{
  "hidden_act": "gelu",
  "moe_layers": [1, 2, 3, 4, 5, 6, 7, 8, 9, 10, 11, 12],
  "normalize_top_k": true,
  "init_std_router": 0.0122,
  "num_key_value_heads": 6,
  "rope_fraction": 0.25,
  "init_std_qkv": 0.0391,
  "init_std_down": 0.00767,
  "optimizer": "muon",
  "decay_fraction": 0.763,
  "decay_shape": "sqrt",
  "doc_mask": true,
  "train_tokens": 334400000
}
Below are experts of layer 2 (counted from 0) of a mixture-of-experts language model. Rows are named up (a neuron's input weights, with its number), down (a neuron's output weights, with its number) and show model dimensions 0-95. Each number is 128 + 32 x the weight over its row's rms, rounded and kept within 0 to 255. Numbers have three digits each.
Before each expert's rows: "gets" lists some tokens that make up at least twice as much of what it gets as of all text. This comes from a sample of Wikipedia text that the model never trained on. Tokens count by the router's weight.

# expert 0
gets: "(", "-", "a ", " ", "'", "0 "
up0:116091130130109103097107108139160093135078103145106081161133164143023139128113123125109147116090149160169059168124194165151124153141119144152165145167066171154120105161138086110093085153144138124150173161124086177118121147144103089133138116039102122137112121124095123175141125112132091146
down0:129158089087126137136120161069097117126100173145176154086108119158173126122152174114182105168133111142163153118132139122083083089092125151179176122085133123123184130179141176109147155104082135043141131137156094148120126144143155093186141144118090109153087144132163157113135108082146144110
up1:118165173167194120184155162152091156098175129155107046091120118196127137165163076137156136087090116100135128117125142104142093069123094103132128087134137047188127097123159096137120133110088129128093103105089182108144110064125115106158134136124120148187154115183153164170150137115145086157
down1:139062130111184080134190140051171091129095123164141153078111133153140147134149155125089149081117205128139131113119075183205121114150176109113165158155133091109090135117140081050104119091111096140134143095170157118175120186126167147147107106144063108127105118129123124146104139086159161122
up2:185153112112136136089136111099142124110107095157068120175160129124134226171145140170155130117112131109107107102089128150135139107149147104134150161113129088087158101154130153138154100105158182119092124093132135103153173116118151116173121068096102194172155119166096120139152138120124111163
down2:163100130114113147141069116114100118086089157124139092126067147094099173125150075123082116166103134131135187192126109096159143109139118097120153148178157163122188192148141132070131170062100106072135146158162172119142071153083103169134077117185054141100123143119120160183116145120108135144
up3:137096123158125096163201146047139078088137119117139137100194076181119164110152169191127101153163152164131136114125095190156079126085159162111124110110111101119060139111163132136071113125125142145154111152146067072135074138107122096157055145189100111142088135138149154104155112057104128134
down3:101099092160124082115120170138163118138105152164111141094114116091113106123126165097116123146124170119146168142156081079114060092120143123122109199165109108160110135138107179106224145101116143133108107130059144184189132119125136106119160042133148091153151142117081150086144119194181117108
up4:192164131106100141144124164127091161166136148168126154128089138123126137092144125089142115096154139132167137129086163098105123114142153185074157131095182113213136099092154168180161116117117058139139151094119137127063146141127125121124126124107148070134143165139189176149101118148158131134
down4:131149077087115121080079137118155156105101134107091206103157169126135144083152162154163174148136124073142098119128155150172106123174082130151181161132126196195098128122107102074131117115157082139109135122182164060154122177105119087134084093142111111080093129145093097150102164139157128159
up5:195082153096141150138117138132084118168112126130130113105102109087178111121114108116120131177167176135135134162163104143142130071126132181174063158108137171122108127135108143152182104170096142128122141135178103203133130101113206096115133114188098125162087113114158178157090100118116094055
down5:129159112158157107130123123094193130112099093123090108114110169163179115112101108153205132142087152131086159060111108125145119128161182127164062165133076168115158115112197111124097141136149069147107147073095104130077146071145113126120130109154196097136143137157119137157089137147065117152
up6:117149128075119072114162175146080133102101117132158089113161137137095183103185118082153143116124097136123147162113116120134160098148100171162188079131104095056169130084088089117148118115110129069149131168120130125100090127144130140162174157141110150102117068121126056090148123079134151129
down6:194120124132050117174141097141125197184167136144056111100097192094075121172131135228117089103147123110095124173139136177100072147089136155108140181163087151165074118113145167097141109145125078117064148105141112102115157094082142176100143144166059127081121126164127141127189145137125129122
up7:133159125058150109069106137156061124146091150179133148111130210101076125191121107115130146095132147162118146105147145148085140114142132095085147100128086181112162139108122212176097102133116126156115130141157120153120118168175173110133114148096185100078161093153094105164105144153136157138
down7:089180094117091081133138180176164133148124150109132061124128094143164152121176087103183086178175117136189117174112122062126136137203113078181108137141151141159069113098150096118122192136119071110138157164153110142082125138132113152121141149152168091125133176098184124091128166176103146117
up8:139095107116151090117171091086174126131122120079203097101160190103117161124152133154136102096135136155144086125158132160098125165159138161170084165129119155100079142140060138071194128182105090108128100098123141098109141073159157135154065152089139129136165103092171110187106109086104138100
down8:117158097102078092137110055137088109084105138168145085161078087123130148159127176070128140136076145129088113151097081177089097148179060091173142140136176145206151159157190070137107105123084150196159149125141134166149155180094102164130157133118117157112111149130069135172152112118083138140
up9:083107127118156050136145187191119166108194140174144165124098155199148119099197115153102192102102138094126156132142125138109143130127133147155145146063112139167154166063134106107223087111087097092119126126125161148105120148166127158194142102160130103098099141155179115174148112116127153120
down9:142149125095145155115108075103148123147096162100144111133135209108144127069119141114112107127158143141088166123177151091152123149161145184096128129103100108124109136126163115156049157135176128145169105143123114121099138118134163125120113117078082125135167132091123119093121107105063130133
up10:146119118061119125157137161112171125140080093137161075074139104142092136048182103189117151147061166047101200102170142207120084172125127119140114113158077106082144105173169109146085078139150118056105160058157115093115136138146153165097163129133124155111118132138074128101139190126115121157
down10:110144079187133060115127079146088165147162189138116119079126155156150094136107098092128152084068172142161105155130096128148161113084112120104118111104112119104116108126094133059195011141132172112118143114164146116147115101128128136122122201136137136140130116153133100136143175090153178087
up11:109132122142141131132122143100103165055134193125120128125037132052183133153079104112118147097116111105103153141186119081141198143124157160131140123138137164120176095084133137122157098164163132105097111073087091157086148108169163102095112061086123081085135117085119115108127064121137165125
down11:129151128131136130090126097160125082121088194128098114145195164138114087097094159150107106135122132106124163151114096118121129169142104125143114158128154141137109117181125144107091101190118148139105126137185132143128117085104133155151092104095067154128177119165108143121165039117166175151
up12:114172089128118079143160181111153091146111131097155078177128139085145122106164094049175156162097146154125122084115121093205155167152118095124113140068141136149129142121118153145100117149156157116107164145117151077121183169178120133118171150150121114159115074122139157110175129065162154139
down12:119143151158174122120121101141165127128153127133164141136124114115153087089097117081102137063133115134098136131123160158141178140189162124152099147093148166135044116105143113124088142150195144071088120083047137108077116110140089159124093101130103163142129158104155086163077095158077112153
up13:113126079123125134140138151092069127116150206171032109117095156154149109098080126151179116126181128145149153144070017147144157092144137108167071155058084137161093152184162137150070149053159110121143155135094066126095131180140120144130097092154134049140138129147147152131108162082116119136
down13:116134095143154154190113138132135169159141130121122134110126165185106102093121138118158073144134117121110123189176107189120160105161121138155140126148121124083101125122122097099180141087065093160065141116179133120123088135141157137161093138112102087169144113165060142133208155110149148114
up14:140141125082129147078178080163130088109142164103124121126090168155122144128133154146162119121147168098148101114064106115152134108187132164166109120182173170028136163115076131129124124136098189107116115181145068157120133148161160076157155162101122137119071127105087108179092167086062166131
down14:133125139124100123152125163131128116110163171144115136087084167146072178173134116126111094132142117182132160049155177114197126118149170095135118118142174156137141193160095066090147181133101116125086118141108112131101095069123076102213080137153105099061136113150104168123147196092060047115
up15:115127038054152132099136122044182137082070117173147146041120184115117088150099108102116089134114112147128088106104083127165125150090102112154119136168098106108127145157118187087127092065154129163101077154149152079119198156101142158105145182080139154096111156181092141124125140125170136141
down15:111093186141158115170074200174144209129104103170125147122134073037150185125092122168151078157124122130109193171120150126091109092175134141098081120115113144117103138153129139144152149147168107104156120164113162172176162101133131137152113102091115113138145126218117112097134110108176109112
up16:120164142141180090096165160120118164145119118152125147096121096130176109148090094128141121122185129070048178122167030150136150135130136188170100104139140130159098093130085124102130106096142181098142112157140084068152138125100148150075204144133095089114109133100085101149103126133124132103
down16:192139150098142113188111081101138176116142116111106162136108127150108076105127134126150092067123195126119164150138123089139099115120068114105100106119147180120129135135150107139139114124164143144124127135108166145163166105179106100176065153126062149153113104127126092116081132093149126125
up17:103138107133136179085131147096150102074144161094066158117175121176180121190100152112157120071059167180104186163098167133142168159101144151095124102059105134141123153055117128091132144102149135137087151094103128132154104121130139130131149116175095121130121136170150120119109155168156139100
down17:176091138128112115163107182074154148119119183059137131162039117141135097106125171105064091073118137136145179091101160178151118098096150085140131130143125143141093150110104118177107111144117120165214116127075155103115174097103120094148150106079134196159091123086119106143163159071089094143
up18:111135117169091117095105124072147091168136135148100194110081169146186148100142099152125162134092144126174123147114144165173080084096102136178161069092162127130215104105136153125108064116158122144149170093152110171151090094123120106137203140143092105141134078110106169069119157170097158045
down18:078125164104157094126130116184166132142176137114121113124148145108102079154166111135157082128197121175120026141109106107087184136107188088171154141157081141135111096173150101158162182151105110138111128106095148070108183102150102110135097128123116092181109140155177084106136145092163052115
up19:112139076124080117138122140131131118129134189098086064176134107173188167156129111171144109104167108131127132138201099136105165100123134118090161121138120153096098075119135166132211146146089126154129109158112136060133136116130122106175124104109144109156129156148151141128109135121114158130
down19:127110146068103151142149133110124208122116085153109138092138111089104043135151098061110172133122107152154134107145171143074058145162120167125154134107165154118154122089129124122115190150138135090136126074137110154095128119155104145082113155103132189139192123089176091097161129193101062128
up20:114120135156152138158080150108137135115142123151152159101124135117163122112164088144116120134055136147133121126076097129143074070196061117144149109159106070139112160118164148171125057126118104112138118144101107132061145087120171166125121159091137113143090187140170150152139105137184164139
down20:105128177108117163115164127138113126169100126164141101167101121145155139086129056103141106113165141096170137201148112122059123164089132151174096151134112120111177160115078083115188137167124183147171177097125168135124139147144167093096130139120123150109207121126111112167143158158141170135
up21:105083111177105121122155124059055107169165113097131155157097087168106093112210106156141144110121096142121162174133165123162109128093147119109116139124109105108109074150178132091165138143087064123145144141102136147095144219125056097116089168100146113134154067104122110112120055112110102125
down21:129117131162167076081147141154093119158120144156086143144138119149101129094171083107153178096099130137124133094148077089128160094147126115142095111096115079127138127117162136102104155104088075138076171123217113097144104155122106086142078069080073172097086097110121150157158106143116185101
up22:146038104124135105151105137122141178194116146115086105137182109157090131123133112136111103109114086139152142170137109156103163188120083113159114151111170126107139093146100151060142099109156099124082170148136094070114085089095152173122109135118171220148131135136152103058156112086141142155
down22:108086161162118130152158117122153107108156102099133056111138163133181127113097084115129113161145128179090078112105141099142127088158069156099135095188129101149133171123167160104145111110155177114113107123119153087141131168082181111173125103131148146167136144140170152105115183074135108117

# expert 2
gets: "and ", "that ", "in", "K", "E", "A"
up0:112106121154129148115182176115124132135139144171136147136151129100112130138109128154088100146132113116126163120130114181172147129094123099186113132121095114096119068102068100081163097142151155125140095152152135124156168139094170143124139143164150111117116180084099109068128200160168158148
down0:115084141142147136176162096136177073152129186138147120133137104099158139094152139130120130140170136120137204142132137160104174065067170171122141114121193078090148142132114112128106159122092142129138141127057172146148147129124172109144108108173133119154066078093174146137142112092141073097
up1:183072129146139122131104158138154174155094124143156116159097111139103087101159112124200141171126077164156129158106110114103190218115097076129155164185169141139090139078100091113204092109084139128121094179075067082108163140115164140109119136148094095170116138069088134099094168105161123103
down1:145138111168125123173106110098140095128109158105132165086080084135181132086093146131176104151138166178092130201098115160135119126142093093096150154090144165159150158150185102152122174124113094133122098134169144140122138100109160096146168181142143149118127164145079105123094137107124111227
up2:102109127127146160087151127158164117145135107098189132120204145130165183135142129113115144140162106140142093171088139155092151119104085116115048110107116090161140128111037017198117116147145156114074165106169050186131122159139114140169178146144118087082108069149180109115113144136138116158
down2:097062141140123179120096118158147037116117113133127115153091116115111144080094087128123110135143138078183135126109150180100135136092104137114136125096065154123118101183111107151096147170142077092131185158133154137138151167103207135111195081126064148109175166124153171123131115060129120105
up3:107109136088148119133146130157082093153138137111088120192126115094095157160104131156121145097124125092170085097177153140082139093153120156131166131096117068159113066085095113102081141105134110067113144164080124138130161106186143127130110066073088159148141189101121087136134159129174171073
down3:165104094149127140090052144156142085133121164000090141105164117128119063112089072145181130123146136148132138153149165088164157183084138203116103103179083177129108123129120076105139157113117121149105153092104119163147156092071145072130109171127126113058154125109126120198158193109123133110
up4:104122094155100118167202126190153142141147134147136102131129113181137073106083154191074083120157164082122159153125107185114104120158105144173106143146099089160152116092100103164144121159145175177110134103158098115111140115117138116110117165133180100167131154097069141109092163169117219168
down4:111110134129091129131139113138129151165161135101128134126167125132120097171164092221117132152170158112107149177136126171098172094137161151166081151157148133156225132071139127095159115142118060092155128133115104140125136111110162139121120112117108142120176164144064126132143151144125155140
up5:101126209138121098112121170087157177167125148098146133141145118175133075149096075108109115119138065102162129138204138081145117088083116095123107175128141157163086146177141163134117165112109048121093110113091109132153140125140123115220102113161130191150179129142166105129187156075157162130
down5:137090136144129148152133216124133176149083163119115137178200110083154153172119162069149060153152098089129085105103127083178159083140128175048118119176174136135143127137113087071166095143154137154122170157119183078124146103110167113123085143089107110175114135107112114129136176094109088157
up6:144124181029134143180095101149145081134151137121178078099107150201097156137149168146139095101073175155156119115109161111126159100125126077137086164123066098133114149127084131126182121154177147103148109108145154107116117074151090103178120105091129196128146112222208160087166103173101118194
down6:135100068102163158106162121146105158204185168149188122102111146137167044165058150103131172149078081127068114144145114089155124178154083155112099099065163187141145148136144146128100083126110130138129071114153151141164131204148120053137089179040138099095127184136151158140112117123095104110
up7:163058165114087166130117170137095086151172091133099119135111148104173082114139167174176098152118128090186095091170150125150158098093121096096081101108158124086126176136078097153123119136094117146147091128120130104195118156070050087135113140144072137127062054123153168133202108124134107066
down7:088099080111139138154146097120137082106137077065117141144097135115122093093112094100190157111180174123171128103117055174162057147131165166152117095171144094108125059114159112142097119078109086076107173101111167172084090153152134132069092109135173110148142104112094138162095143115121171149
up8:120094087193150095103077114126158193107053149080123060115133152088122138166155149098160132104129171130147062130112134069107114123174109125073099159099128215174172125093170053060168176143140128135128078158078127208134143119156083152127197153115098142172079172115090150061107146118198164129
down8:166165148121159147167095127134140129128143180148095141139152101137154108142126057104181124129134154164148125094142161129114089092160082196094139063106116142145134111134110090149114151138112146126163164101187157164145074118137154109079130120122073164115147106172128098198113166102136146142
up9:201026113084140132117106112144111107126140118120127142116146141114192157185127179141113130090146102137128109132062063121121083060137152140158132148137170163178123085116143096121129144156200160137170115084149069115108108104136160215114068138136165105126146127175177129077067121107165117145
down9:126125139110124171126070086091173103111153179132143128182212147086127072179112117093140148103090186152114103131155142091101135167126086109135164167154181111144095107213126113143106139071155125134108158142093099208115100157111139076130089120118095125119106184111106159177092118108098097096
up10:093114126148085118097156073138117148128161128150098121117126114144140137183046077070095130130088132183144140104152161138185138087140118098104142196093123164149145145118102086101092179122158073127155129110136076172121116192193122112129147119080064128078165178139197101129189177150173088137
down10:122120156124212140093116125199141068133157084160182138117069196135149173182181113156135136092162098096136208118132120155096080124112098070126135041171192086223156190133114122101131128129180147164185116113137157151073096093145104204098169140094107110123125154139078104126135089140085126151
up11:158148109133136116123123145186162142149149105106137089109182134098151155140090135177092178190150074140062193147115152130123087093178142130152087095133108168153147101091126061098100127080106133098122130171109218113100110065157126130135110095151132114138165105157157142165111157156150125153
down11:144061148101141162160128142097146185171170172104161106139156085120158154111140108179176180119123185078093119116127125096108114117145110140163156119104129153165158090085121147106067136090079113099146099114134092180092104073155110089116132109090115151150146164118179100116133088136109105090
up12:134136124158111098153096171103132171114158097136182159169097145172189137124127105135097094171109174106077123125089164132124126087098129200127126112125111129190141233126135159117173123114135143136127133119120096149149183129122199128070113091101145097118154130166124115180114197148133188200
down12:147155116141131127157119146150150159107189064082114163138084125082116101176123109121141112138114123138117142164146153120111111125062139097157068106194119090155099135137113100163193169139152152142123153121096116144083137154142102163156167087134102193123091085098137113116160116108092093086
up13:130100152049142102122112107094146130106132132189104115117119143153097110189155111100087179112123162126112170082093133157112164111136110167175134165088157108141117115139123140162153153130110066091118135078165090130126114133116178121150167114110097161129122085083089132088124168187169145163
down13:126116141132087152169122138120144103135166133088213140133094142119132108091143077074081168146123163111173090078134166109101121159176084146130145120157080113166092129146163143127135126115101130131081125089117101119108104160139111141111177148110111088075152174125058130200068136162143124095
up14:149146176032160082080095124173173193166133130153118138183104162142137079151103105086140122148112141126167177104165137092136143115123138071142138134139165170119119192082087141183126164165123073124090177149159099173133068100090117146080075128092117190122160103164119149093138112153184190150
down14:179149137140122182141126142179159096151142169139058122082160117101166135106132122106112188154078080125161109200140158099137137127137169080086127118164108100137145172106096144085128170151083135138148139198175081121137093076132126123169167126135113092109125180133142136099147192125080104165
up15:144109098153109119134136125138101107127172190212130129123171090183173155077096097105120126157167086201123165073177103187117140167099116165121139073106100146139139189092107086115120150090129114145175082110116160092130149112108162130091192122120170086092162093163121096105171140168135151080
down15:205133079080091100140154135151140040149156135114145151178120142100103094098144158117138108073118130162147157093151099148121132203152130163174116095107090081133124090157092124141137135081131125112126122150149106140171072144046096162167092070169176158122106139190186160169139145179131106156
up16:173180118143163132113154116124129186097112159180101137093162157068110138065135135067147115130180152118129125109143132146142126162070179152160095170172101134105114166109074124095092110100173136136087151094094137135114154133119088129078088159121086086101105125117139114131107087142095083100
down16:151085136145131108112107134154157051087113130060066085098138129122173119109112099095132180117128179117156177089142178109115154177181115075118148184161170162094123151077073099111153102151123119162151144153153163185145190154138157117149143150082132138117176160100136154163180077155105124187
up17:131136133077134121165165127109056154200114126180126120108097135092149157111157115123114078113176110111091174117183151121141152187120085163145122127109151159138121104136072093197168082148079129143163165124100209137173166178105191137110197069158166130060095117092146094126100168153114080098
down17:101163125184133124153137059137088118127110088076128140136150148145163106137114128046100180138097139118107099119134196105129101113096127111166108162106084139122094119189117152104141149013108119073145145161091111179184131117144149138203197131135086132076118164156087176114159171177139105141
up18:115123221130091168135157113125131103148114112148109084124187163068120138186152142140115139154144181158070156181194152124154150116047103161152106112102111170089104147111075075138157180172155151095146158122153095046096108130142099133143110098123149157068075097138056113113170145103128071090
down18:122128128147103099100135147151137170051101120126084142111132117188096208044111122104135108170139179118169114150123208133139139127180116106119122084075128118111118118156099139144127148110130131143164143152171129118162168126130082047116132118125160163143119153107128109112089165073110113139
up19:154109100124128122095171105109133108187105158129108152125131145113151149144122086129127067098118141126108130142154089137124117143067138154178147125149118108194154117109106117131152071187150126110176184147141121132119121191157124137130128143157119161101125119116179209081101153119144155090
down19:197129132160135112169091188154094085083136125100126168150096173127134090099122111141089145172099109164124143167122139093110204122121113170150210119155121145122161140137131110165194189202125111068132169102121109189115115123071128138103216126093090148148045117076103188129140107152154143115
up20:154175084136156064166115143037122098125155100134142076154113143187047128137156157183153101086110125151169119115126102090106155129157076150163172156060160134130163104138132162086132056150124123134091168148117132134060102158135130115126167092134118157132147133134113126144193154104190130079
down20:176125155121194141122145175097122128146186075149162065154121047165093105146103147103103101120113106139127103118127138156112129120086174090167106102137158068148066103163109143080075132104150153096083153162124133138172158115123146119111127134103122151092094138174132144086100123124096161131
up21:135103138080143075190148120116099157141169134114174055130119126165144127135144110194146120175128054116158064158085148078113147166154121113215119169135163146157115142085117130139104135117087122115091071072068058116103057098055128119124094118097121162136143174181119075116116111124124190132
down21:123123183112126132159121160088091121117114171191178140159152183133141153032103146120072136132058114125140118138118137143133136123079164114113180141174146153175178119191134076108118121094158119127157094158085089118112154144083100138128130067120183122090131091109144167170160145150159122117
up22:146161165075125146128152100155106146191140177163191121155160133135116143167107121114094137116135128152152086099130160120140179094157080086135121102067128200155177116116081110172095137136111074099124124098149103135103123105103112117149133088169143110105134045165147131070191125127108121089
down22:098070187107122125146129147136098153087116108162160152166178130129110153104161108086079160100115117135155105166181148203159095122091075083083092137123142107145122093104218123131099168037143136103093161165104177053142146162125142139082156089113187170139163127166134112103104142106152114171

# expert 1
gets: "the ", "of ", ".", "The ", "–", "=="
up0:130145174077125126124141088095114117098131169118032084160165127185076073122138186073142152116127171112121092066114170163115185126151117114139129195097181146149158114060144114168109159137129104120088137135139087180172182088151113168093135153122150136120170117220194134120070120136100084073
down0:143164123139148175099115124130077078142099175148092106082125121141133169110093150150143101193171148148173131082126087130152112094138145082138165157128124139100188170150116133154165150082170124114185095119178183115105103098090182129172173165091100106128099116095142117125130119120061164106
up1:158105139102163143110149129098116098072150138168102198075098205079138160112072125168124163075089151132120176186182132167119105124136050067114120118116097125110127117124062159160154099080111061098118084117108170099105146110125114156120112108137123105107166142083117131158126162137127121128
down1:049160123136113119158135128145128128125124186165129131116192178155140183100157098170039064148211161173127174177122111184163122151148182198144142108176072114141169099162174110131148111156121113124040124153158129137095137181087138128155107110122115129076117182144089138088141163151189144051
up2:078020119161092049100131152158118115141112150080113103116144132137105113152122137108140155146112131145101197107111110116176191116109139108085199021091156142159180071133118088100171097124092141150074155073096113136060105080108156094135179158153171131129148112074063141090196127156090146137
down2:121143168158071136133106128092142170105110154130106109110142138154162110119117152095156175095048143154108111119138190144146063154154090143162105156149085154121098170108099147171115116177114155051157080157146146160175185149201070141131093078087133141143090139107164167065136171099184143126
up3:138094143210133120141197093115077097098150186115154112138140080183136123143094132117182090095180174139204181097149058130093121154151153146150151150082096102126125130139155104081100126116117103137110123122097188124098172085130098097151118180122143123086180149116129143168114123140128134120
down3:151150157126121144140178117146125141113113136116118139087168087136114153076124182176126166179118116133062132114179035158152108160089122106091166076062176183163142094155179152179107109159130160074112097120080092187114156154168095182119102107070110123158077163133094107108150110136145138193
up4:155127163150115168141134122152139137105138112063124135170129102136094130122088058121132141102104168161119137128113143159117125172153143146117088137161109137061086148161114058147117074153115112159150156090090068102191133146093180140169072152115166111091106127178151076080117138160148138112
down4:108139097097127119087138146091168086130127142166183148080177166163100125044142185130150139205175088100121134155201099144137152140129125131091138084132154061196140123098192151090101141112147102108152145151128116106094119140129078147119142136173109128153144174105150167172130146131104116142
up5:188104149117115104120141099117140147084133140130090106159178150103148152131136202144144102192159113131130152138157097100136144141112141125101087183103097103125169120172091159100119115121151162124116188103124136077123110129099162099149120166113155167125129130139167123082095103059100137129
down5:142159139139143116125099194090114104137065210153125136152170115132161169090145114117106174106131128126150125150130105163142193072097105157104154144095110152106117137192092158066169168124151071121111133165103178102180112132137147130138072202107118165113091173105061131200113083091136079145
up6:122083155118079073161116103159124139101118103135147144112148155121110184131143089124121219180180183135172113136112165131131111144155085140142111145146146150147201106128139130140072147112090130119088132097180098128183228118067107108177143158102155110098153121136134105126133181145171114124
down6:126147131139142146144076160061109111089173141110118117122102182137121150091137131067141128207157067130109054165137147133087179182164150168163155189118100094108123160075155138115160168121159040128097085099167165151133135122119155126096115117133146136130113131076193043132110120144122087126
up7:108118139063099118138155075138129175092155107132122062118096153101044136116154133083139129112137115144147095103117094140133195176163143105143106159132179125179104125136165122158130074145176122163130116122126132107168150094170081132178073188123078190102096099206095118186121154112149098123
down7:143133163169184192151154187118100061098110113111072112160168074087172171088133131107129135082111170066107126134206111106114092143146120129113138137123113086174158122112137175127182118136097078146145195128178161164096128068144101119086149104114127084118179114062158111147101160178129106193
up8:150089122171137073083094139109088100134136168135141112112087121158145113044153098139148115192157112123122109100166151165115109165091133069129123128073135101088174159144119140098107091102172111173118102083142086144087099141067166146153129175103119149100124136188162140087177067123155105134
down8:128193189110130154159105128139110111088117160099154093148154106086151126181157149086103161089152176106127136200115144115138160096150073161123091153193104095076078125177188098116116136128058127127132122149155199095108132142196110100114173097118136149183121133040116126121108172097068114092
up9:163161158177051156117217126106139125114105120155133153130134161161204103165150122108111055095115115105159164133118135072123134165111127201178119085124200086044164089162102109147079154089128071134105128123104193045160132111093051104162101115091119137123109057123120140122141074146102127104
down9:095064093131184124110042149128130131140140150166116136161075152172126108104113118123148189099104160128120177151124100165070173075130147106118173112148145143151128144145148117112101111158092149076123116164098119132086123157136175188115160174145101143113152138116127100099174123116082134176
up10:150135131153121151151098123097171116141152090111085171106106106141132111115126122091162110166099138103105130155122121081188126147093058135120084167084179162177102087099087170181109148124204129090181144139148108076106095100117136141150142163155181171096148146132121116134146132104147124137
down10:122126128115142103115131155123103174150102106154158124136125112134145065083117128184142147171190159161144139167146137172094170143172130098123169105104110129122087178124075128111139167142151110132129097052137189108140115160125109112158117084127126098111084152108108151186152168146131155119
up11:130119127077186157147090138088126116126133153147121138115094140124157140129133129175146130145149111136115121096174115116127160139104183141182116119124187147146153132107177145112154132147146134123131085144129152128064118157094201200090177147107181180113097168151140148146094150133091124095
down11:105151144159073154073178182127165141171140132213144105169097097131121052166134097177160141098174206122183150144104092165151130104117108092141116154108132092166135145154119079137115103161166099122100105109103134128161086144134110079086158142110100057135105113130107125137083120115203140146
up12:098084139127106210080133169090170155138151083152144124108116118164199152092069097146118144110104137079078140161110117160123094098152113139086117044152161159093129095138088119152086103107176114155138105135142112122102087140113151163135112125140132141130149040118098116119159143105038080154
down12:163089110095149120162168058148109164116197116097103126125186207127104137116152085052133097135153118113103151144157134149137178115120134095118177156111097089141108099102181209083136169139122222115116126152165113165086113098123152117173106178132140120146109178144070125169144050124195127100
up13:144109131112115180155145173125110140184103158222082150087133095152102154146124120158096128144131149142138170149118129088124088174061190118150099094116118166165096183158099114085128128160123134108099100134069150145161158131073089089119159067065117173100151145192105167170119134090165141105
down13:079143132181122170109109145134112144153155125119102080142157156157130161178144117144169135112114152145128098118138104178077129084070065133148157091136116087076139092134130122126082160131131168118094068102123132129134080173153167135122095172149159139091088178149118111132141172111092139113
up14:113128195115128087118168143163123138137125073098150125122193066103110124159133092165092116191166090147110175162114118118131120099103185086102156159143181086110175113112117123089103146154177130109129150135176136085163119158153098080164156096151134150161209101143181035112158117140134113077
down14:164154118075157118180126119174179148119203164142150134117106179155116126072106133116131165065138173124109111076134202076109086148115104127099094084146160078166111079147166088167169184062112106149153108127118121184133181133142137175088106159180144137084099140209094139134136104058053165136
up15:133167118177126107116140117120140093050137184124128138141113124116176121093117038191144125077176151091185163129135128085152025153150128094114142137111090121170110186158181202139112137137177128142103146144155114079084141121144085116185141145126121140147130152080098077109182128142181136185
down15:096155175157164154139154109102094117093097129099114113150136147123130071111123157101100079093166131133102169136147132151168194090144142125104158170092153092127123141090148202119113052179120170216077129173114138130145131132048139114180134104093185075137135092127091124146079152118110131041
up16:139093178144166112107132119123145125145129159197139047111122168143092171134113186145165132181122183154139129157160095076106130148108128139084097166133143106159140110131132123130124124167107103133175104117182115132067162130117150129160209136166192142120130143111180119130148080158138136113
down16:143147162143156116079074110133155089110163128105127150133175038162186151145141148177156143116178126142103192203142113140140120150111117149182097086086145075114078130120170105169073176100164180094110116109055073120110106084074117097142105098140125107123132135176201131102112136123091131179
up17:173153167181129153177104129132095157145132101145120103144144115138075148119172188147079102149089139143126166109143153149141156058176125146067144129092144099115121111076101159091143084115086169103109138130149100152105079171178193100136101137112127120108097113109151120181117119140092073159
down17:110090126110129068144140092128136231100128119104134062187105123104146083104132144114090153154117153126159156157119137109099076134193097067123089090133126124152154135101106143069155125129099147099170109203141158161088102131145206133153157133125187117162115154118084156143127142144066136094
up18:095148073142116153175144119143117118086147137116179159170136126138094113149096151129150158099120125122174146139135094153138150098051078103129070110109180144146125154132119055148087117201115086121075145087119092108132125101073131124199097151124188100139134100085116154063129147144146127119
down18:120178120126103115163144160178118103090152090096103117090086155123133100177159178178075156083141099080175124122169086159164095191112150173142145138133201148190137192140087145092131122167126064140121122135122124084116177141119085178137153115129139135157123171134079124167162100157114151127
up19:146158149097128076149109126111118090152120084156110130122088176139078172129108137093147163176170122098102145173127106113100135141118149117169156099081161152140181148145090165129224154092150120128142117198163107130091171118155114072100080146163101133129112101112119096142186148108106182101
down19:165059099133127123081109099148096102179178096120119144159081120123144126142130108165092147182084150112141149138128072114140072126111094087082151035122129132095141154132095154093138127094109158112172147094078163149144148080110144139086131127100170169076092102062144165109066125135165115188
up20:132129124152160110085100109084121131175106124155070118127176132153108156097120133039122096100087140151137126073094113136170095140118167087145170119169165154192156123052138106153111128063107169149111122120122188151121125100144146199089128160118076175143090076112194145145118138175106202134
down20:129122169114090162105141099127067153085108119154140136123108101104104107137041144112148091086174162141189139109201098148152106105176054111153096090072098144124147111097120125136132096188175196147074137134190149138109113129104110134150159175146111149115139106120095129056126121129145157143
up21:171168112143081126078145088112150164130061149089130123084061103142141147093179166118137138073120104112122200148154117142103108136117117111127157157100131135086143175127138175142131197166155149095077082152092163169119146162145163075159125112139193070101155131154100208143042173112136063126
down21:146153149098099102174144206137161117125134122100117093129183139140164127088150137125185158092119103108115141098163137111100158122137156151086104123100129135090163111074140143149118181156118159130123069120203149098126133168154099162116170109086113130139096166117124142125154150151106138088
up22:116132172102198175134087152136113100186094110158125207085162132140175150101123072147126198129045098127098151130158102149122152106134130127136126120125109121133193105098124111146161140090188053107128144100134114159093083142126111130043115134172129111163127115133126185118098050135117136090
down22:168109103087120120122137113120130111119154192115159123150094134111148108127152105071182120086111138126117190089082139103115157109111116067098160092160165122126095162133085081135101105143172123056097100100139213136136101146119147137117138147157091089081146136164139116094123063135155145084